{"d_shared_expert": 0, "router_score": "sigmoid", "balance_loss": 0.000113, "lr_router": 0.000746, "vocab_size": 8192, "norm_eps": 1e-05, "tie_word_embeddings": false, "beta2": 0.99, "batch_tokens": 131072, "max_seq_len": 1024}
Below are experts of layer 3 (counted from 0) of a mixture-of-experts language model. Rows are named up (a neuron's input weights, with its number) and show model dimensions 0-159. Each number is 128 + 32 x the weight over its row's rms, rounded and kept within 0 to 255. Numbers have three digits each.
Before each expert's rows: a language model's description of what the expert responds to. This comes from a sample of Wikipedia text that the model never trained on.

# expert 24
It responds to: Temporal words like on, after, during, when, before starting date phrases, plus final -y in words like recovery, exploratory.
up0:124154195136138162122117072132137127126123195138138135161164111163109114157066142130140155095107134150091148112124091107104103152148175119122190107114109108163133149200153188130074183144153095152116129087108107155101102170114111129104164085143136086066123153170149125126153087130138148131133138131141181066146125220136119135142106060154103078103131156139153149150097137082085203102090111118105167100178175132134118121176122109173113067183110073157162128108097103121118088083133031
up1:117095097124136125109119107114033141084171096126145124100187079074146099128092101126198145062065129097149125144051078135121159135136230131101105077158105133121117100122140138098108083101147162060160158111161116133147163103156151122149104143125140099075126128092118137148107092133199183103100138139168184117167121106123083091125162143156177116093095117121072121144152102152109168122101150133110163128130133129149072110186144124127186139097199156147103130177155161115110107096075150
up2:111085165170192146132183136151123134126111209136123111095112137096095147134160128154120151155077122106113164216123080139183135147124138084118121149130145142127103127204147118093053140154099164127139139141093152126170126094127089077166138203131155068110130091162127097150108111077097156144158085128135155130200086130130144114086139099133127109089117123128153121131152108137129181087074145140116139082100170124148126120053090107143187086197060133103159135147099191063142103141161088

# expert 11
It responds to: Conjunctions and commas joining items in lists or clauses in prose, such as and, or, but, &, than.
up0:112173114104134148174158177079180168136152174122145130097107175125116019114095116174089126183147128086128122164189137133127158166060127099114097103140164127174143125116138098145122106124134132141101114070180101110119095074089129169153116123109130071125129071176187141152099138105166139141153132116095101124140186089083134108102065130166167105145178198099104137127129128028132142120054076128076128132148122120174167155111154086136154173106141130131162091162135112122093145125120100
up1:119067155122198104155152162106140082112125083150114139148140139124132108160112152140107167095119085171120111147090163115189081170097167083123148125083164110144111081154121156088140142111169177161154087154125065104110105119127120109127083123160144092144144087114105132099121130127082188147173098153132175094096166187094092165152063114118064186152186147138146102064123190159100124119178183142149167132127140152102120123093125101137133106135152094141103048178110097135102063102197166
up2:184134088109108154107158147105146157133145123087144129141076112179174074141154114132140074143136115087105057087170111126144196066159127148136096174135121116168121132083076097139097117186145130099130112137215141085170134116151171106117125139108111089071123118143105208099118094133086092167124154189189087146135114169151091138105207115149145120118127076129095156142142154126114090089124097174141159117138141116141140051115146095082115087088159168152159178110086126064123110099094155

# expert 3
It responds to: Dashes and slashes joining years in headings or tables, table pipe separators, plus function words like such, well, could, would.
up0:141142185126101057126107172125112135115130168101159097112160165173138110059132184215093145161218150098090099172164126158164114122073130104090121088160133114139096131121076152138128157125147114104125148104110149174147125110132089096138126154175143117121095108170086125131148159096140046155152164138107152116152176117146146098162113075175110177134118174062134163142181176088135129070103134093057165094157156152098163108124151133143101073099145110104160133137151105104092137109210134
up1:105146188164128142097130110094171140130143088118162071174077126156192052143128134119086172142118127151120080169120122112123121140113149125128112062130145091057116046135157141152103133019100144080150135130155130100135132164109147177116158112196150119144147149152113112105149093121228121127148137063129150039105161099057130138115074108147118130100128157091142141176120120136144133185136140128115149113166123132102127148095172121134097086095132119178140120102106103141097160087109202
up2:106136102113185097116040072030191104162129075089117123127090118114127067114182074077157148123126153162132178177107115136151128103081134100134137143117176150189106166097193120176117110068134109169117150129121166134154133125128090098140131124134083141149145124136103044106112200146155098127128104106177144094141164126122076095120145181168193099106144172108128169185117084115128151138129126138116182063098143121124158155116134109123081164132143105180139118128128135164075153113118132

# expert 37
It responds to: Whole numbers after a space, especially day numbers in dates (March 11, 2024), years' first halves, and table figures.
up0:122112150129131119114126080124158151098164112129110171124157125156154095136165104098084189118113116152127132192060091123182148164153112134099095153174143105185122123174171099133128061109142101126138130092101079133124124130160094129167129088141080114184092109148125059111140146112159118168130144115076094133135122125138140195120126081102124144100094110192096152165092085068126106035118126121173073126139170154134146123080057147149137103224171110079175156063151109130118153084098123
up1:121112121140080124114144133168118132089141133142057124113100082111155104125107110154155147118148115095170249086116046092159122119160143112096116110188134135140118144140158152132122115072122104119133066141147131075142141096147087094115106057153171096137162123118100125091114122087152140139158134141233087145162062170168111084098127132106134088087156119099103093143100175140126161144130140163136109119142153156144119165130099154122117080104195155203156128203121139103111168201093100
up2:137110070135099121163112130044144103112125129144129145170113124188122123148094112189098068082079156127104089146069116181190163195145138124111145146161111144148131123109105114160088087072097104102101169150169124128134109068083075093115092174151134153131224110122124163125098162123138114165172110137135123123193175108117146054146169136125223111132084143100163133106142139115099123138127086073163128155178159118217139141158118142132134131105135124184086153119121153124127131119171116

# expert 56
It responds to: The articles a and an, plus pieces after l such as l-ip in lipid and lip.
up0:114151120203111111170112158106142118131143081110130116130118106133163108183125105149104192137099151167082144169119100136190103129214147090114129114080181130119071155135156055088118148176076117037108074107122137097123132149123103132161130146159094097127090130151120103088080152139127167109123147126137166133118189148099125160106114115127078109158129096202105139163136142140140150180094063101105106167150162140154114125156192080141122059132141129193086089141178149170061105098119130
up1:116161133189127129090169187138094125100119109107146148120119122179125122125137149137130138117115059118157070084111139159151181114160081067135162075138102167145080097075192125154170117161123134123138135182123105132139185086158092113174137132181155132165137090126147129120107122141139084098153165172094137126160183129076132096135164140156128077066128129162079133169173134068113197183019077084143110092134164154141122091120095107122094116145123139110141177126105184150069091124130134
up2:089108155160119123136193113123145137100133165071083150143063178145163100131162085086138106064147097109142154155096106115171150166094151106062097142094111145136122141182164097151137127162126172098156117161196095160166124117119140158108095140164134073104238160080106119127132160101129090058179051114090133143198114148102075120163160186097097083135147144099078124122192195119143112138123143100149138098123149130105162099136140097126123093109088141128136092142119095119118170150134102

# expert 8
It responds to: Tokens in sports biographies and stats tables, such as college, football, league, FC, and separators in season rows.
up0:153180118130128072133158087106132161098119149108132112121115157194084058181125108140135182139151151179142194166094143130189128141138138083168141088136134095092071237151179145184147141164163131148117137109084166128161154099113141112124120138113092116108149105116148114150168100084121116145111126095100149120110147187099119104124080110123105104134126069154145130140139069151131182090075138174125114080102127107095142140079163091079177139157099121082138163074122097188118084168200157
up1:135111093106123114121093151097107141117160139129138181119122154162150121111129117174109139194179112149086072126165110102123056090129108122147143126150079119104144150108136106174109174069133088129158082136100190115181099069112112150125146118145085066147157126122154192122148114140160116174205153139169121075095099134099119086135119125153084093049173127113103183187123137132142122099094116193165112104117147103072122072125083072129162164129132112187095196090165074107118124163090103
up2:144113121192149110162082085118172135138140087134121079101116122108150149136122114202177126184158173123128153174113110099107141080144115107133159064074148038065107197154146108118123114114177120078072125160149151135131140124118131098069069099062122100111149096089134128146170141135138161112146184076136114158125149137130074143134121150136095103108154121138136187144067143076133128122115128150120165141107131179131046138158134122110158170196147080163087164169147082117136087133193103

# expert 16
It responds to: Pipe separators, numbers and short codes in tables and lists, such as track numbers, football positions MF/DF/FW, and election result labels.
up0:160107110095092172159137117163183114077140189155118128126131162093165119141080060073133153117162180085137091172143158139187144116121164185110136150135125174138116145192110091095085128098071150113120130174108126092112159084132142140127100097124163179115129180171104126136139145093125108169133081106068114132100110187127118120082191135155104175100097149087103086149159088156153118154120158116165084100170187137078092136097107126192169107102157146184113122100102132126064106059088146
up1:111141153129130102128079177127177129092104126103158141120126176166150132108122110115133121114112135090122080176152092144131167133146158110121158126124091082112143115105132143138124121094179066040097120200125093125199105151161113145150081191127159149106163134148151094169083146123141140121135209112150156117167156119130127093138197112131064041099179181110131176125098107089105048175130107127096070116121105185112117123133062183174138120169116155116118100116131186106119123165083172
up2:156179082077140094161121151082157206105130175178135127197171154109108082152128128151052141141130099082123134159091066127152053130099095142099146099114121144115112104134164100123151145100174170129082145177151154119131149093169117185125105125147147100047137138128108122133096120115131116155110095122071113121170160104111153145153115078102071143160115105127147170130142121045142158170120125085148106141127158150115093118171169096167165110117165152128098135055159144119154059211137167

# expert 41
It responds to: The article a after is in athlete lead sentences, and sports words like footballer, basketball, weight, career in sports infoboxes.
up0:107153137140087125184109125187118088165130085081181141162136114148143137107144089173112149106132132109114129176119141128113092089069106105111116148082107097121120182168220141147101072115139156101098132096117108154108148127103130118142113134118132074129101124115125041110135149101118121145208049060102087139164179104125153097134075072147113206109098141080060099141154161102159138104132135120156107143142147152085181135147159173071131174160151076151088171129184118122170130113128170
up1:050140157148140155135091136169140191163131151110075164121100088120150099185105113173125117134170164133199107146107115133171070114143131172102070068090084173146083120100143100129056097105196118162129117119141096110116140137115147160128114147145106114134111072129075115156118149090206110120141127076106178119128136144135120105087115117126166120084109180168134148088210187124156130129101137132139103085161172112189130159129119129158142114096159104108184106162089093105083172190154167
up2:141143135128129074136155095122112172114148106145080166147161172156102114139180068134118132107116103089056121120119107127161165192163126144120135151206135117130189174135177073086121130161100100114086179115142096131149199060149111155161104163069180115086154118104062085110165139150097135183179112123116142128120122137177065120122152184084095108128173076094132168130195141130117118095117200148157108118108136116163151088065105135179100151153120104128122170129107138127129158089110171

# expert 7
It responds to: Short word-final pieces, above all possessive or plural s after an apostrophe or noun (Wes, women's, peasants), plus other endings like us, en, m.
up0:071101117146157101160124088133139140119187118071091087157163088122091115113130084125128074160128134078084096197138093123134176156115124103153140158121077094125098151194091124114210128137156135133078144079176152146129106164187104178181111153158182137074152135112075139148192137142144129139152172109122117149122142121110094152092139118136104132097149119058192111144058097066138124081120144131051151136128124148169125109091094121156205124146151080120143091075150095145147125149165129
up1:175182180102084140109108162104134172134123163047109174148098108142125122136156150134151194074112145188131098132151104165122143134144148140065139081115060110061117109150091126085114125151166169130132115077130076129133143125123082102140130107130142132131124130129143062163154113113163128130157128104174170079084114183098149125121100094131145091140174102211202091117114124141171117085090134142095164113133176180092106139086101047115106115097122148167150142157120069118124111173066185
up2:117176153162102137173086130100098154141144120093076086117115133117129102080108143154037141020177145169139108155118113165169140120075177147130168118101161101144151133111115118126085123096123136141169154141170115133104125121131096130096115157128110078139080067168115117086130147087125146154130121113112187033184200113124125096155145144147156155135135131094149153067156121109121105095104163131167104166139159164116100138134104116171101086123083194150142064186125131105131078141165209

# expert 17
It responds to: Colons, hyphen bullets and line breaks in infobox key–value lists like Kingdom: Animalia, Born:, Position: Running back.
up0:153115144130105061126158090135101138190154136099146091138118184167103085143115141199179162084081092124133120168112145089151156161097159124147175099128085096077080095113138116093089115087173158096098050178121119156103201103178135094177151178157142090119121131180124108117112120087150063125124108103123136104134138188154119107123173108122125152121134140084113124190134138137051171170149155081115129160134078154118122165107145139189179105116071146136099147122095137084164097127091072
up1:131079148092130121158119154140141150143174137102123084042101131136134155118123140095152089177144212132086141126124115104122182132093129099118100164153042125118098135127134147133118114158101111114160104183168150108150139094100165169132119114117016154149132097109120175140138079066108164122125117127202173076081129158113098156059138161167069133128106122175101186159163161135112175139130146185160164140140139113100159094136151203180148077112132137101176079165138152137103121113111141
up2:109189096129165079097147075106145173092129096111134172131098158138129150082111173130129118185087139122046195149111119127103113114111105127113132152130140139108150140105129147155137130110138134124166089080107163134090136162116159097135098127082085056128066163144133107101124086047132038133141131107086129131142168149092159147139138053126084140201173117095137122150140175123127192114165106180137141121168221156111128111135123136156186109167089115174059099096124073106154122130123126

# expert 61
It responds to: Digit pieces with no leading space, inside decimals, thousands, years and coordinates, as in 47.64, 1,977, 19-47, especially in election tables.
up0:102130177118126119119169113120156134107159099150128071110148081136185137168122171161117089109131145133152173147159144012164140154114130109145142093099105133055129144227164118141112137079088120187134117119163084121097159154166073139087121066140046136150127080136101117111097107133177116103159135104185168105148153122127133104113111155120129079155166151099130136142206156099157172145134138148055124109124180123163117103151131157095110129117160108062145176116186119125122071081142121
up1:182121126125106074169100090109109135092155110114074140138145168162115051165169115143027125124108089132126140177099067170147095156136125137106116150153179096144110182134189139126149130093176110104131077095170180095146118117185111133157093130107092071097094088162147115075171168122131086148143144163137083146184128117148139166082129094117149107144121119144095151152075176116113177137122139063197172147088155141111064130114137163133088156147124162129067095147166173131117113087125148
up2:159135135133106101153057174083109158155124135073103126129092153128128117175148094150127138173113136148152125106199165140163180130141142154141173132143113071077091135115159142140121140117095109129114165105109120093133106086094099097151054212159090154118099094111092142162138144130153115091146107108140133144176153123135128057142169158129157101112137044088143095123210099103168125115137152168032182177056170156091149128092137142130107145122190094163165121110145136183131151151083157

# expert 54
It responds to: Field labels and first cells in infoboxes, tables and numbered lists, such as Coordinates, Born, Career, Turnout, Preceded by.
up0:102016180135112094117090097083153128072149122152132062111144107185139093108144145123108126191100107164130116141162130167149176085104164154096171069080147130119146111140100102173117101120134112123100154118101160143094176125110153137180104161089089113162121139114127104113169139071146091104192135112126085143180239120169096127153157133175177106165124084098163137132145153090159113101107129096128120144112124140133110154132108069112131132117150194123173047180137183144131117103155129
up1:153097142136137174115153139132140130128138130157141106094091107098109095123134111101147187139137091106182139096161120103096151163167203092131188144132101163138135117137095082163149103108145106064104103149117162129255176122146137167159108158127150160132108067205161103108106119126180181128142075109155074118147134081089156092103136183134070085091130076153111135143132164148190130116092118068097100074073138103165103104114101069177121132109123117089121172125123168100141173138123148
up2:131104152138124133098162137091157107057137119116169115118065122142147119140137122093142123115073063075127146167050118115121160138097126092127088130155108165139155124079148100111209066071172083082159144146232147147195155165131134104156155119110109137097104122124158135130199174130166080119146135090132154131137169126114060151099113082085119142146147089132112157165178150103146146135152107107159129149148160139119135147132072115127094129134135034136106084184187161146084160158103133

# expert 48
It responds to: Closing pieces of longer words, such as -y, -ing, -ness, -ly, -ment, as in Discovery, responsibility, integrating, vomiting.
up0:168128081106142074130165154094137139118128141123173108103109132138116131164164141094168148138122089079122142179107156080152098176156183147133124085153156165072139187143070142101092177133155113144112125161108148110103170079149122138177057178175104131137129127122109153119122116166108132085154177112086085110084148170084159100114160150122149117141182156118149144115103127089103136126115110118105107122150093081145122112107099034083071164094017097178134156121158086188061151120097144
up1:136192129097110125149166110124101177115117131136123126179172142133068130117172110154080126102145136181072087064124088167115138147170171111093103150150068170116109053145127139095136104127106088098159076043066200116158068086154113143158127189104151115162147057141134116112129140113120127141153171074137102155172182096113121083122112100097146105151132129129138135120119126081105169153103136104145147147161124140172108144153194082141130142149070180193154115139136120140149067138186153
up2:130115120136186166124116142079104082104134128139122092118096088134074088109069126115105110127132148089114166115064071187072186138166130142141107115116098157163121110159116123081183109126113108125142173128119198137138128132132119153121102191209151109120120148159063156126098116169126077129098159104140086137201143153060109143137121156067084091099129175160171132155164097118098172136160144192086150103117126204146109117149142135155178125097176051130109102107102132179121113118170083

# expert 14
It responds to: Values in infobox fields and coordinate digits, such as the minutes in 74°29′, plus place words like States, Railway, Museum.
up0:134155102117128110138053188107149128089105126124124148103145163171105112118183138134147138175125119151048103110175136151111196113110121156129131123145175043115085158124148172087120132078115080097112142086131166130091158086128094082129151183192106088098153102166133099112174111119134149147115129149128075155147073156106181143098091198103176192092139111096082149151195146115142091114096062104124186107148144139131116126155132142203135092137111098175110129137113164113110069143089166
up1:081121110132155105105125092159113222053104137106133157153140106201101110128157147154111120104152150097139164100107158122129100121084209124131113106129181121103123078132155131071093152033127161141162122102215145088124114141141065116151100100172128047167152145181133126136138178141130155080130074168160155100085110176125137122108095119149145090105135158090132126162122169128082131109140207128135140062131134068134171073140136134080132118086112175110115140117136147123143097088141151
up2:125199069147094122135127140119180095038122172124107127151143157160094092133071127145118177127117144123124062092168085097110095155213156135124154104132156104103118193153168091155171129094119124102082077083082160098116098114136098146157095135168149137158118080145115119128114138111164088177190129125137128180085151182104148158117114125179177101143144145169127134109156152061101159181114091123124102122110140125104115198126107103110164132146182117105089031106105167126115124091162108

# expert 4
It responds to: Inner syllable pieces of longer Latinate words in prose, such as per-ce-ived, prom-ine-nce, int-imi-dation, un-pre-cedented.
up0:099141121139094162164150202128106135136106099113112076077168154111110036089138130133146154155148111142154140109129055194145164160156117191111120107099191164139161169203169136114102106103169134161094116167182100130109119103143144103104141143121118107144175108149048115183208190159103120141127100100120131138119185120134056128119123066132135089119110075146103110142154156109123154130112129138172137127137082148090128024077096146118098124121113116123143146144185105166098120115094141
up1:119156114106156159110135094137090107122173141116141154102097177101131089127125133093161168189129137116116126074153043114098115106127167146066194152099112101152117206111173128069160083133144080134112079137145171072221100112126125108148090080105154108085099105127131143108112190174149101130176145108160126089166097120166105110164095116082187078100142143125121156188077145130173149160108104107179124140152065155157144117126125112182071119145136092166116105191157140103113132150103111
up2:123165085195118097128129144104158134103124148117164163084091105164125138153145094157157123146107224147102136157185109117127103133119156117068143149112106124174121159114143110178128156109172109141097085108127073066097106099174149163113166095106081105200121148085059083124119140171110108174109155107086126170150200132135143174122103142152125149150098199070092111066148076098156156129142157154098192130129127071161071121128114175153126151156143110126183109138184125166118136100079100

# expert 25
It responds to: Capital letters and pieces inside acronyms and initialisms (CNS, PNS, ISA, AFSPA, UN), plus paragraph breaks and some sentence-initial words.
up0:143142116131165099165114113121070160136113057105111141107169154164152126141126096120152074192157100152141079185182088185092163176107131178142203110159150111149123187140099168113195134130120088085099116110123109118160137164123133091075116192108137107154138117176081150116106165137175113083147164083175114110135114155169115157123138128185138090106116090095095146093156167056148168091147158160138057113161098175147169110131102083100095151123132178147151179143128111115069169122116117
up1:116132114086107105109125126112138158129165160122145121139209097148134113144159108131095130187140128152080127108137105121165126164075123141090106110098161145104131139156185149096180090157066024100112102027155149108145117063141141112141091097140198057128138117113150142111168168162186120192149125149137106060098134113082107131092123058121179153089150154108129137134190174105122110095152134100125159130107137083144182113121043142116085118102145141148193110125146130144106159129144146
up2:107123092183111167094148133129135167118134155127169157180138126090138114117063093118130140119086093104156146125115131147116114160144156051101096083134134146138122169091108144075128080100148147091241108170115172090133116073138143107138124149140132105184154080094155137146130225170145117091143076176075099113123120134125127097071106110121182177131185146106091143124124181092083185154174154112142136186115129133104162160128136115182169141131132133129077158109158201107107137094111073

# expert 50
It responds to: Dashes starting infobox lines and the field values after them, such as - Clade, Years active, Born: 14.
up0:133122115130121200187113131124099190125139172135139085116119094109096104129079113157104137128213140154123117200159195121159116100074173115072155105135140113116144132179128098128159152147133129121123090169139053125156153099119147135108103098136096162090137065117126075136136111179168171201140144119127196145227122112095125067110104101080164136145158144152058108203150196152162123095117153105080136103135119173145115132162129146144089059161103121109126105136113109152131122152129118
up1:126155109127124139174112099074097143128145116160096105155136139141133117118092085093112209151183117120176123122142068118168129141048165161115152094157196115185143151157095120140132162124222081176104170090074057102114078145135164170125095112112165117151111126107120086106143140149134134143143153182115105112115111073127074095104077119122102128090130136087170122144113138160172128141160101139156090166120125142078045097149118097177126126187132097131132177133170102099130093111066191
up2:108163086103149127140138149127143120121182131142186174115100142120080113113087168160124151181095136155090139114139087144148065150110083087137163152147137219147163118141140112145164126105131172121118139142134156134091138083196091128093144118154053126083167118162149082098049132164132133090091108160176063113097146211081090163105153146194082138096157100084136200102139129103158113071144115142187125120144106166124132094102116128121169150193154111169144171082106146109121117124124091

# expert 13
It responds to: Pieces in the middle of common words, often verbs and nouns split after a first piece, such as bo-gg-ed, fo-ss-ils, we-igh-s, pure-ly.
up0:137102139158159088144068130095104091102151085113055087121140162137138133200161084113128172132162166109102064098160081123105119119185164130146127124116123099180150156121142139105128066147131091136160087160164081102095111159131078076123126230189158092086118094155113092138169055128103149141168167121172142172127117089134134113087187142149193124087148143160129145117075139075124154111112183116155098147108124074116100151119132126107080172129125140122114193130132199119146116125157145
up1:137162170137079138160106122143065135132137190106085122150093200198125106168083178162104131164147128108122097182097107175147167117087166136128159113131114117128135176151097137087133104088139088113139130174160178113125178144158084107160123177144080049067123146055133124145097170094111082104163160213131169104121146186117153143152090147102122128155116128125124098166134073142071071139164097121119075144076083134093123140119091153138155123150115137121146161080080102148152113091086123
up2:118135145110105087148093120136059152168151142046095080137078148116117078112120185125169135165104151069157137125133097149124171122124134093086084076081146165148079161113120139136240155122078142063071129184148156169115190154118095050122143199112121119106158119110119107100121156141166118093142124143137153137128139139088086088131142179126078097115157141138115154131112112132122142125129142139091145187109107138194137100128112124159095065172116164203168111141182166141120107129113148

# expert 63
It responds to: Words in place and settlement descriptions, like in, commas, city, county, northern, Airport, plus coordinate symbols (″, invisible markers) in geography entries.
up0:092126150151128170122070068091166102099216070105117086112062193101117146140112090102187105173138102132081142158095126149152107139149151090100145125098138168155113141157145156089136104079141154118212148152153092094144159072155134150104124125097101100081198096106142118112090102100136132135137121120135095091158153140151077191129125134138128162125114138102181188142120176109179176166160155173117119120204110118145128177189096073076131104131111103135159164108110120155119088142097087
up1:110126215192044109116145125139126110155133092123083159163076113169078114147135145186071122113091118102170067131128158156171217161064134110112158133145113103128124094159135094112113107115167125108165144192109160149136103125144113103106126142191114154196110095126155085131141140128106043123089167157137135124150162204101134108124151143113196184140143152102149118122160129138119121109157102122186088122057114130158149103132090102163132120122074129093097127140135069062128134090116118
up2:084179110134097122093180120122195105135197143113097142120088141148094106171100147139087146066148185130082104176135126112126186142082108143117158111141162146181121143131118124167166126113172194131165094081159136102228141115159070119144117125117119080138144110130171111147093112144124156117138105151178130098129113168128112143115091134125179036060142147084129104169093124120105137159173180167104123115171127119136104128134110145160123146125134093125148176074185128089105097218064111

# expert 31
It responds to: Words and symbols in sports articles and result tables: football, tournament, scored, Round of 16, score dashes, goal-difference signs.
up0:176122141121106128092099161073095139116120158103178096163197228126136126124174150171109147105144190149150162135087133145186120110127154127083097098118082112072129127127152106150177119133193139200133059109117134144168135123124065108162152135148106111101108081129146099134094205138100105117118142169110169182127099127107121062108148118159141135136152143135119137146149128098124120026100158102136163098119178134111093117111107148089059082124164199094108130139190132152144084094114146
up1:174138144149099121172103062135133092126135103152073090125204138113131114117211117128138159150149128074088128133154045158110168100122143096113092132145081132197110140115150145166126116110186114151055095097150113121105114107144147120185135133148092107153116104118121147098097130096117116214164186156093085124149150182153106089093170088143105134145189066127135095146113159077114098112129154105161088141106104157084089172104116130122166174116116131098176111098164170164072057120164140
up2:227102095093171110078098124122138121136132117118121119155164110074040104121167121168118127156158168103138143095169140145145134108117147138093105035140137161127171111107125110120053122101151090118146160153142082120142178073153166202099106152149114096168105117128111128142050181160116088096133180131095125147179153135125122124146145183185148139136185147139156118105173133171135136140136186131056173069088114129171073114125123109140073102156148173171154125106134081122140135149151145